Experts of a small language model.
Experts: 32 experts in each of 8 layers, 4 picks a token, a sigmoid router.
Below are experts of layer 3 (counted from 0) of a mixture-of-experts language model. Rows are named gate (a neuron's input weights, with its number), up (a neuron's input weights, with its number) and show model dimensions 0-223. Each number is 128 + 32 x the weight over its row's rms, rounded and kept within 0 to 255. Numbers have three digits each.
Before each expert's rows: "comes after" lists some tokens at least twice as common just before its tokens as in all text. This comes from a sample of Wikipedia text that the model never trained on. Tokens count by the router's weight.

# expert 3
comes after: " ", " |", "–", "|", " |\n", " ("
gate0:127146104101103091093053168104144185162085119128103144098140151102164134139148157120130118131179203079137155215183187109166139149180160131060118083123159125123102110078094175136089112092157048149120146140173123090086164074162105164113183122095150130106097124097084135159111165156127095124063150078156067178160143149130138145161081136176140107141064111132089148058171124125136104117070145112113128100161119170153142184126145130114215087083141130099159138160145171136161172137141115064169109168112147116107137113159100101141116128153085148161085078178106174112175152130143138140168086131162114131156082158187122126120106127142168125136149110178095139131104088113124141111108
up0:129153119103104084096034174110136182169090112127103135093126146100169147132153155128124114127183186085138157208197174105160149156166151130077109078116161126119099099083106172139086125087153038160134153120173134095094178086158103158107176144123151127104092134098072148159113161156123097129071155076153066183165132132129139143144082127184143103144082116143096141057178122117119097117051147106125138110156112158144141194111156137110195097079136138094162136169154172136156151138147110077179116172102152117103127103162119094131117108140092146156087085160108170104176152132146138133188083129143118130160069153180135131122117134151182120152155100159078157126096095104130146128103
gate1:175098140144163133100070140147160142159189197159114129136111083158150106171126113141120073136139148179103108102112098204155127190131159130160114116143124106096116176181185076133123120178065102074176121143161121111178134156092086134111137155115109157167081167117128169156127097123188123109145109142057076119166114134125135129165129125133128099124136192139118151047150153145073118141067162124176148119152139163087187140113148142118095080104079168113103087119164137146098140153093107128098104170121160098099147100162132124136086114169104102114095152166066103187136155154163157177114116205127075087139126094109127177144122119131097147080136113133149085155082112196128124183039
up1:175106138132145118084089134149161137170161179161108131127095094140159108167147109143102072129144137158096114111114091200180128170130174129153132119139115109092134170179196102142118146157059116084162133143158125103158150159108105129098136152116121159193094166133138173146140093139182140101146109154074072125156111129136132114165143127131154109125141200130114142043171160153083114153078179130165152104147137174068185136115151161120107090101084170091112078119196156152088138157098109128116119184119173102087159108172118103125084121182110107120097142163060100179138138158183150197124130193141070104139130105108125172151097142142100152084161097127132089152075142192121127183054

# expert 30
comes after: ",", " was", " to", ".", " and", " he"
gate0:116158092181041157108129070154140104133119161132115171110153124145106124100169084103180084116117114071139117170122139104154105104144104106096134140102157166114111113067214174115077133082164124133152149127131117154183205100092137142146126112119161139145175079168146095110066130122110133125126141119188096112121118091145077093093136105112128118109120124108110136144152172170098157088075145116110208143157123088089149106190090160197093121131074182104121133090201103097162121166137142114099101144229083105172064095167130095123128120111106122165121116114121084187127135147190162142157134084207137123182120181121092129144121137112189146117170104099154074115153135117139108134129
up0:139138153144105103117080086178155119158129185103136172126158140161149111144135163100159107108084134114164090145083197107080092139129111125066098102093132162163156078101155140149135169140098093100155128141150163137153134090149124152130137191124141137112169097157165103129045163170099158101134134136170115098143116109136118128112065143120140108072149099107043162104104063214143137094132139125123124100111132041100158125149107119178115159139118190155122093074126113092114131163087145123088094114193029167180117071159203116168134128085101128159126124173130109132121109120174150133129127111201153126151159196132090164157129101086176128081142108110074082080151111130097110114098
gate1:144184155133156164150072104083128154120116147179163146144134158122116085155087139140159193083152134120124145148214131203141140151136116156127116105082084076119124157109088098143174213109184173151143147202154166082167131198094114112120101098139145153121123183154070116073113131127121108104132098178158151079092163133107130147124140119112105113112122170146116087144135144131106157122055117112096151135176078186179074088167082134194096238116111150081141170129099139108117141106081146093094149201136192117144126112164107109113131118203090136156135144094189161115127128106160098131155132089108176151094112102143142168122127110172168114110108147101158135115161136107111152111120
up1:129066127150118089125153131189128135123129097120117096144127121112197145132164145083105063216106160148121104104090099090115129138123140108142178143206144182142125105166200110141038089114032138096127112089099117176147142110199141114150107167154133111101139107139164112177144135129136145090113104109073114180150113131139143133118127161113160174154117110141123129124124161148127123170219102135141145130122140120118222151091150057080111061140137114166145179132115137138162118170124104147143140097094061163090077123061167117129121119117103107138104154061081095157103098148146104096118091176191096069163155151104109066152132132156121143191134122139119127163101072132153104119147

# expert 14
comes after: " |", " the", " a", ";", "|", " The"
gate0:131140153154158186125107145072154098161144193171083120106150103132111072114114144118144056114104134102108110130161116120105187149101137142172111146114118127116037167047108160097114171128174096158108164141101079073116158096154147114153139187119122128116100146131161115146130154125116095111110117137126073102150120068110158111171157179090141126160200116127118084156047106171186134156074122141161168112155054102132120162131103164168171126178170150126154128137142096105117222148098117158110164106133119161076105110133098070116108083166122161174068097130125106174162131106152120122153069110183174077135090088162167137174140147132133087135169096140178124108175111114126092179109
up0:124139155153152197113109131082157099166153188168097118112174121141116082101107169134171056120102122073105121133169117104106184127101138140156090137114118123128054153053112165120104176126199084168104146154105099061121145090157142134144120162133125116106105151155145119136130145124098090097106124123122052083153122089098154112153164162104133148132206134139123071145047101177162154152054117154165153117148045115132124167123105163171170117166173158114156123145164120106121211143076118142130178106114131163095114104142094065111115068157115152157068086116111103154138119106151122121147055112174178092148080119155158127170136139133126088142185090148183130121149100117138082152116
gate1:123187184113108142068126094069167038142131146129120107103079110145064210133187144153198134059116112095088112086161110157137113149128136176091135157117136115118128119117184122128083142119135074136160125123130095118193103138131078091152180079124077122143103158118131152124082151077085083152093145112128179132130082134101181094107150132208084122138087096149058095110166094151092130127103156125165146099120112125162054135098141147192134160114148188097128068117127154113140095123105152104094112097134155149124161122146136117168051124095129171162098128165135097140153154117110096063146205118140135125114083101087103124120106082164136135058144081131175090126147133131143121154120
up1:122180122107089194107132143093174116107126140100119191136116128153110177097178153204177112064125139131139112195139137164108114165156139128135098126139151141060078097102143102118098075106097104128107086130116134045166183105156137108193143092075076168100066121106125116136143139119122083177130130071110151155147136147101092076114072095185090100151113133191083099101104131161050098151097142097169143101102142136113102154114114195166167115105165143114076095177195180107178124130132143106092120088161159110103192189074120127165105108112149151123090150108173115119139130100166102081155139092089135135154122081129158122070117143154121110096161119123133153078074123152120123142157

# expert 15
comes after: " |", ";", "201", "200", "199", "–"
gate0:161190132140120158111138124112161121080174110125130161089137165134145140131159149120133134118154097118078168101133143154188122136148100128122151106072196153145162147173136062156144138131142128182157071159108125176155119131131130120072042081080158150182155115169131089100116191178139154100149096119167111121106147121182181111151161141134094134154140160137125136159121183110114080141094116173168152108202185114139094087173139115105185130152145150134165158093076164126155085165109161145156123109137115149119126218117103125116101144104173110175139156137093135114119091134200113125131112132115096131116135026099159112109087149142078154099198080065149089202138140109133179197119
up0:164173123127137161113136115107145130082170101130134173124162171139134130106173130124132107136158092119093161087146128182162134141173108134114130104085185142129161161174121072162146142137133125219150096153095131181134098119123131118072046091081139166183140120146124077104136169194133150104151073131179102136110149124160183104161154158134100149143129176120117137146122181094125068155107106166161160107190172130136097085176148086111157103162120156130158184089086172117162066166118170161131123116147110143123106212113081130120119171113179080166136155149106150127108076154193106128129107113118108126110137028119152112110090130144078159116196080088140103186129134099128138206094
gate1:148118105149119120139052090133144097153154145129156100117096107117173093134128151067073073141085133139140154125080092143150179147167135122138137157144147087121078168138125192164092170131110139171127113148120079073109163134147148107161182097126159207141090151102158175139133097139125094102109065177117115139137122120135146147124101157145111109171081117170139125154173151141141072160096097132082172103081086134148135159083150115121169091148111172106166141135128115110116155141169130131103134077150143093150149122150113059153126168198197136147056113177081097168149139051176136152160075100062142168081114138104076088170164082078147160104212136174113137151147129061103124102138
up1:119153169133158153111205161113118137108091148097122125089152155146079130151125137220205195126159128112120075120122178079096062108087119161144120105092146134126145072106124059086132100142115113076121140127114172153131101134120102159123117127146086058094159107193125082147115192112116156149125214087146154109137114113132138119113143160103157148135170136128106104094108086117104185112164134122142107132150155112098097067171077142127135165149174093150111104131110123143152147127100144115165112204109138164108121144115123181103143102075056109124185137097188142072102135171072131062133154110148116103165170135166189151090088197143093068144073147100126093131103107170164136134159

# expert 6
comes after: " the", " a", " and", " of", " to", " The"
gate0:136135092123064141131151122109092147150159116095081078154130117092108129134118141146135117134120129136113114176157133087108096165176105187148171160114125101136145157095120098083094046159127089172055187164063097131136095161095124120132105125130154112144196118151126097164131153141169159129145126094100141089139072124149087097138155164079104151179161099080086162091126070145145153094169172187160113145080166112128134143178123082123058129159103108186122136132150137083125092112070107138131106054155082180135099111141155120111091126146107137164127118100160065130095111123189127173115106158130083137116127165115109108136072148092136083220083186196159112177112070091131130168088
up0:153127074144074163143087083142158207138146192153162111110172113046122153129158169114105132125112156149123127128123078100118138173179144174124135136135120102150125127150125148114098102188095110169102175174071128100161130171072145152145155198163137137138156169102152135142148077148158085095149107128075138110091078122119098105126113137089099119164136143148161098072147131180108171138178151155109076118123113054103088107155135119191043117094116193159127140132176178136090097124055121117145157077123091116140095090147122151130078116131150179131122077131146062138144141164135179169100108151132072104100154194076200115112120160106166136171106156157126119157111119076116118174136
gate1:110186157099160096113135046119119160152144146157157133077214116125127124170165160112163139048094093104143076126095111065072138154112082154137080119125100072092133106140128135178107160174182127147157081158163209131165066121159094091172094145087166132106130106181083127115172091141072133123122151072186129077145097172114096105120114092107121111050146161159123131110145104113102156100094228117115142137153131109135171171139157162119155160151134114129157130132152200105121110138135089114105128155114138138183166146122182141110193106083140125094123087154102181114147081167122136163100092090124134145069125103149107138130116189118114087101124119158126128195127100159129128148096
up1:130147158095127162117127136168072127148143101070180105108143126100123145076197119057136111091097120118083124124113174162129097144148113146164129106127094107104107114083125126129240164117105118118165171230129122048093130205175158152117111092151071162178130184117103125161104138131116143155158079151175150157131085093123118135164080123094094139099146107135128120157111115082141092085156185159125124104133154122048107132134100107109114089114123144105056130162092118123119157149155121093139119109118164161115126083135165146088177137127138125123122152086126144179150160057119142139084149049118148131134144220096147117086083140138130066157119093140078095141102142173168071093109

# expert 21
comes after: " the", " of", "-", ":", " and", "=="
gate0:125154109158157159117157143147094111157075094136125143213145081097138129154124150086092105169101119140146120119077092122120128135147093124145181149108092118146149057119083176120136043109169163127123172149052126103184165077139160083043095103157125081099155140170128116160169120191158082140125174140149088122049176143128106133150142107182084116093097115180115210152097116197105104086127119144122137126152137074165173146170134129137073138116140095120094155197122101071171042146088144141118112152172120107094139180126129148182152060101169120088119158123106135128094121152124115105177136172128105116128143175107113112117146134150157120136140150138132072161137109113118149091073
up0:126158125149145176105142127162092135148072089142123180188163106101128120172140146079083072155078140142157124128061089121132141130170096089144154158100063085171144052131076212111119082108168158128126151149073143078155186104143158095054093119143173073112144137156147132142178081177145105139119177119147093116058181150154126104133125077164108106075102120195107173143117108187121127100120131134152147138167117053144180146190131155138083166118101131125104149202128124083165065123071141168109153146178113100087126169138147143155135049113182156122132165130103136117136109131137096117160132171149101126125139176108134114144154144161145097134146132135114091152141113101096129096084
gate1:149182125138122157103078129118136104123105126110114174149116162163054142159108137163124135108129127139127152092050110139155119155114168078163173098123098199072142107154120156103098121118162151147115190172126176099141200125180104065150109104166148140074105180135193220125138112160185139163136155096169077057141144124152138137114122105123103133156178099187129134110143147129125156212077081103082179111116162113110160147173133150149144132158138135083151171182139181147127082135120115162070123133151150126083169146131172143107065113144139173126153209123131159093128055134155178099083063116163108138118114141160126137160134121151132118126194121085123137122121190129141160106107
up1:145145082083079115102086114140106144145131129095118149088165091127130196110133122116101208196079096131136145073113026060139144159132159099073114082134144118111121081179161160110096119151138191073151161117172167090141100148134127086077134125131178131142141144070148155115124168146157158179124168140132102115143082141133112150105094130086110062132108137110145190194155103146166144153160104146085119119110139103144099135083128113135099112132079119102140175212150120156088143109086106088145175118170120097162126082171099148097135081128175137125116099145109136119214193169118162134088079159180136125110168152130130126144142155105119058171124139110134177158132125174077142073155

# expert 20
comes after: "\n", " |\n", ")\n", "|", ":", ".\n"
gate0:139165136163092099110098138146066104114161126103183119129128182169209114073171156146086145110117112159191143135118128039196157122112147100150168134093122124093106148166159114128178231130117136088116133133109212188118156115114126119077105133126173139134174153166145156122093161116162144123131106193091100083143125109128122128149195133149095069119184099104185119107152130119213137171149127109144114110132142116156136100045154153157066157146139165093162121102105131153051139143145137106177144164103099118153139174127135157174167152168161093169109116152107096113105168142130087118082142141112115095144127112112122174140143133099129052096180081080140128150136072143134086104110
up0:121097136171133110141162120146147088108149075089111111178139155170132123099108068135090085091126145116159190096159171078162110113111134106148178161110116103135045155153167090083197134089146132106095176148137141151115124062101074138131113143119172163150131197157167210127066108112126129149119175116075085137141100110119144123155152100171133104125141065095122094127130173086111143156093161126126091120121156111182163122124161185118032135095132109105165101143078196076068110123120125124186148101146092142136167200096108137135163142143178200154094128109110122104135091105115091114158076142086120128129127109190137135120125125085156103095168074153144160142161043135149139133120
gate1:130112133137090117134138155129101117079165132111118107136108218101086184147084118172032070115099113171160171124130136104167153130131133090143179098110144206153111084113144167108124127118159172154170119080184171127131136145160178083143146149126133115100177104123156169085117115178107121143119150127204212106127103133116125119085136142115114149161117160140083167200109142135140129143092109166113150138116102151130148123112117102111105126112134114142181123115168096146147158144101128150101099162164139138172136103173112176124120188165130150079179165136092111062100081139157057122104136157175109074134170117131091096142181128100116220227122145115104139202182144148155101165155
up1:131101138078127089131151095129111115148101134190154179143146080129215071135210149073145140156102143132100082125115116150119107137113106124125109135101112110080212126072128130203130079157065099075139184139102119109107129126099177174161166083155105100149109119086118105151150114077124109091150128110113070172118175156192155174155127145156169133147128084115120102060141119111147150142169178127130113142146156105119136139148108152123104160110081134124116158109109150154112117142096109099133170060071063165109107183096079116114161014093129122198118116140151132181129135107135186122127123104103113178157151103146147156108063140177161065139115094122091106101100090121115124106081

# expert 10
comes after: " ", "–", "201", "200", ".", "202"
gate0:132130138123096123078137127123086098168132141129119084142064144199121114123128084087122140183137141164135103118045108148108117193073166133142137141099135067119106111182093128151090118102120081103145143125139111122100109112153115180129125111207102150126138142067095150089177107086110128079132137125133112109136118147109150157155103191152123149219190160131129096098073078148154151116114125113126141111106113158143156126134145117079152167205091096120153196069175116119146155139056181178108131160097136119161163137116142099097092123145157134168120195176178120089088136145130173078111182104094195095156199133159213106066134120148104080131115120098116141145067155120102134139116
up0:109154125145133132099132135091148130153155166149152141148078138176118099104138149133157129112110177138185143111124107122103188109136186090121111075163098115142084149148138117143127158120138098077183127123150116119128171073132147161094063093166121166181135106159085068093117117110096154118157148137142064087168115136114166168135110118155160176145155118135179161136151107170116096104173113030141168109134140128098113185142146123104127130163151173130072095123191125151141142129109183155129197130097119123132186156074175054138122081169140129160086137146138136101111126141154145122160150117121198109216171134130205151107212195097141097057109119080190113178093180106124114103118
gate1:164175116125111071158175092153107106124096127050136130126136152135113129137182129088116159076126130040086113144113074148112065169145170154102111134133164133168132132167169193115131116166106131127100166100120141142171105165120102170120147153161122143120112177119099091126061126101136068138133107173095143144109065068149098133097132104168104051165155181119099141128112109113155163129090154180099146097128105102147192161078152112102106186135096112167127148108214133095074132130147114167150144125138103129087145084137119113109127092088147125122121132197160167149125121109073172164154134163112145095148156130179170146089062087172108176164170160156058189077159100103102170131098
up1:135134121151133088175193186113077133060118126098173140122163186104120135135165130107091166089153115108150097113139122170089098160114232150146178130133160103155143131123128139123143103142125147117132158151100133201183078127150194123116165100158127076107151079067144149130098179066130149166141031166097146137111169109134134126142155130103121085138134185144098155149126124054097134142122145141137109122209157165143199133153089132111134122228141100185116148067138089120078120126165162184131157111128131152181078125079130161133125149118162094134114200127139144105123102130133137147158136169155110058137156081124160189091131148150096156099110110140115107166153156132140189130123

# expert 9
comes after: " ", "201", "200", "–", "202", "."
gate0:100167118082094094105141128111106136173150116154096079134148096112172144135132160124113151160073216115140129123075161081164075086152135127116162161147127141111150081108066122134139119137106161136110160116058082138155156119134122120111164115172143158137147067058104093113174148120186140097117136128124176145127153150133116138126146102132094075170160153100147142125161028121136108123110152208160107119112125066083124092105118088105103211106193094126181098092150125151103193116122127092124119157086129100052152133130116163148088142151147147114160044161114091074197127101122153188128068166095124090144133085153082123171174113133113127142080133171157083078132078130142124114109
up0:122129121108106076160150175093118134150128138122150071130149136120146141070104160174132114154082255121114125098082134099118061074127141163120123219128106095139151053150124162131156141152112192117115126132139154141122225087139137097104104146155148171152135136092152146165175128077179116122090144130147162130142151126148117091150174155146139100188179122047107156116153124169145139137075096191153125135120162145105132056150172158128159118087124081143169149137155125160131170173107133139115156115141145101112140124161100106155086164152123141154150121157070147103123119110188094217161114168149147095102160071098160130125118127101149095165113164162142080168093056128144149186120
gate1:109140184125112119109219135157080115119114053086088100152099129058180142107163151163148154092148058102128089135144157150097139094145114158098079120127138165100165091136093078102189119098195112152134138124088103144132136125128126124120145105116098100086137134188152112167117101116057142140090142130147083152088111092133132116172164089137166114079137132122205108121151159203140123110118155120111171143145170063136112177138160105144134136161134066127134111072137164145151099161180183140091154116075150166110142104107102155091157130138118106154159091074189221154105117142107137065100173105106116137063120139129143162110184116109115188165149161129079109106108162077179116148090
up1:137156136125045124078195132130091135117076088116087135142092139040152150109187171119067136113059054139091094135119149168099149075108170102086084120115131174123190115160116113177141141124155127154118098118110088124139142165127134161128159113093136157157136136190145147095126076124121139110091135141152116142105111102139121104158084103136156081083146139136122119143140116194080149152087157180173137116134138118120145196181119098131145155112105128101116066124199170152168140174162158170089101103128187140096177147175102150106164143175172118172205093113135172165091151110141150098114159099110110136133130107082171124129202155104087104180154077107107110205098157103112116142088

# expert 31
comes after: " of", " in", ".", " to", "ed", " is"
gate0:129130167151102164089138137118106159157110138138146119131146116117171093105172106141104119134136142102167165123100117114144189131162109105120072120139120143155116119106151138094125093170113121087139116098161109073107149164178200134106088126176105134114146163164044127236122073157144103127133124142119089153133118066094126138137157113135170153118164159134179129145115100152128223109177090067167148134134065152138149116136157101115096183134135165106183146194128129188155137150131086100170159157139158157197182098105136106138137202108188149160107098130113127139108110133134165142105119220139130128191044123080144122140124107093087141126123092107139107077150193156142098197062
up0:125110174203125098103098104125100097123097104124118096119111162114144133157138114110050115150102069121151090077132149106171123169124110126126177146174148142107135131122222055155157139151099141087125102089157110127160105201144171142142077176115144190143147141077135121172153097155126142132096128128065118168066158148143138139067144104077107118135130148132133174125153171132110097141177125143136117127144131173117169007075173087123095129168145161170103153099126152125099081147132110160121126114132103155133133128146102108106101175159163121131082141109058049184139105140180115156157090215180120136133121167102065150135062162108097118117146097155098070152132128080118135132093
gate1:085100163122122165154143110160092186113114090122104151130153138122094103132179115094130138082152149129162123136140092149131067102050167139106115142155134041142139075071112103107166102148151149134116121136020181124160128104159145059112117131127147076120128159146163173067130077110104111153082137103149113082185106153106130160124127163147114157131052151106142123073108085097154163087056113154179122148079159142109128140151184168101101128144147076181136161172068170153126172107105098102029116131098176109117143186127186106158169123160141088157175145095159107175113141106167102112128099112165077153131120140122149114119194109149157117112103093095101161110147126124088161130117
up1:138149063160148131115168139053149096117106149147138160147109148131150166084138127144179142180155113046092209186103136136158100124164109144121153161125165145097109132085122112066095152097115134162109196086219074122093134120126151157107123104099121169118086119083133174175129137125136123100142172117156161103063117144052146105128097132086167107072121133137158081127117206093090079134078155112082185123167171116060123089137097078155133145147125119176112138119146138084129117172129101149140099096134123126075072139053122128157146196148153138121115154136147162054138107095103108132166157137112181154123160082182118163113067116130111091167121128103132152083102176115103123134140

# expert 19
comes after: " ", " |", "\n", " |\n", "|", ")\n"
gate0:167082119180150099125111128137156128135109173101085085087128191141219127151112156138113108100105119153165130126133093119102129186160114120143162168135101167135112174162148118114185071122140112149150142192075099095148075144124111126183168159036138156166088125090139080135122135133144075126092174114118088075093164143160143182108187079134099095132127067067130159122068112149100141136107091159130123072126125114170173118106172200110142053062070143121152131133065154154116124172101136131109159155141196152142091116100156106154101115097119040131093148145146133108161093138116070127102135184101151141122095134148114124109113123156104118154090141159171061175165134126124115112165
up0:147072115151086104121109114125134123114074096178117094131145214155184132196112112093101128169098111139151131124134104083118099140123210125135121147165100177147122131179146121130148114126130131116149151109116069083121134142099164158163140166075109170148110135068157131146116088136090144089151135140160112117086163154132128111120141061125118032168148130101141175156100124134157106169123124109147149117130073161144176085070131162109206055111084117179125141141085155134095062204128144140103134124111163151126105109122020122155132081105139061077140103112136126106201106162121114146170123123160146206128131114174089111138154124176109117114097111154172108166186085110159175152104
gate1:128120155156136103122128155146134199077118173116152160153095078142167098077109124099127149099119141117107125141091097152161172186142137100145100180169124116154160168084112214108107075112113097163103150158074125129144148100070088079191165068171091137122108171095123138132125178139157129153087124060112157147152109116097114122065105111137135114154116167124111093081115118121120140175064154154145153127142121081127028134116168144071077161098128157103150117070090096103155126118149147111106088070102195099112107153144112107195120150071116131154097109134152129103134181122130113110150189110046107127157106101079132115067131142085060072091158142120127113173132161092083115115161
up1:121130110096120149125129103104125069172124084151106089079162172108094166177156126148110103175117124138146124112154153094103074066114132158118160078102121138091110086179151053147152186134140155104150112094194138107100114168179174178084090194095172113134153083160129116121138090128092120106158140190131110112110141142161141142187144153113122141101142113129126160164149150147126123088176115119103105132108124169130235120137095136174178086158119120148118128186168153145093132133096104148142168199156067148148151093135139148061139105195141125114146146116105123146119103132146140154104067147200142130097157166178116158215113119197184188176111120141128160080132103173172131146079

# expert 17
comes after: " |", " (", ".\n\n", " |\n", "\n\n", "\n"
gate0:134111088124124121119127126144086055177105168161169115122117088113134121098105106162213152065136140136090226097100140109106079130087055108188081119123158104124134110106133116089116134103112137096099099198113101106134137144081145155094142177112123088124077097102112116113104120147120105168121132149129079096061094077067142123106080121135146104095097115152145174156048106082125131105121116132112108120174143076136121123098162097108082130104136172062175085088180147139078187155084125134092117154145181115107170142117079102117161137072080089127133101182116212124129143197143127139141104140118121170175139089155154124112104091101162122146140113158142175139082202178129152146145
up0:129118111115064087138093131165079038213112162140173078128128125064119137159107126159183100094100139135075208131106122104121097143117120124134122089123138114102149096101142124117132118126086121130129122138093103120144125154140189124076150203126092105111125122127128119109111148166066103173136111133131115103085151072074179141134072171124113131092151111132122176144039056136177109112128122151059104118119145124151158149108127066161105135105100144052116100099122158126062166142072145131135146145132102134131150167104109110107144120104117109111178089225113188128095158178124141173149107188103096124167141101186126120106072055121152103146125136103129165124153159158089205103150
gate1:142192126111068099104092125159114116148099211106105129081139112165175100168176145153112165067117108088144174145117130130130138119140152141149136160191132197155146106154148097185163149148169137176134142086089137119086180080116166145144102145164200097086151131146075080121127155112135143186158126149087134180118115174186127113096144130181156112104091111117131075199157141075120149131108138145124133117104108081179109206179137126138157121059117147080153119073157095123105150097136197125108179142118127106160091148106134137097173146118110169107092125158111133061188089129076093153141166146109130154164148146143152138092157116103110152186143109087187083101137150152133076106191
up1:104112128131156109146155107128131102111131070193116138114105145181119086122104152130067118128135157127108133059120109179136191113139108123107147125147105136169099169160212122111146118124146113083123161116081073096140150091086134090087173132154135105107150181142176121145108108125112148098112188131118119163198125134115112133157188089068170126095141067149162113100118160138144123147163112172122122136158093159141140126096179163118144168176146140095169090170064112124103135105193133119140118074155160130137120158150102070085134070088122163093114127159161080154159173161152172159112202230123113181128037141097130140123076183134083121118127092167136129144178223111132114121113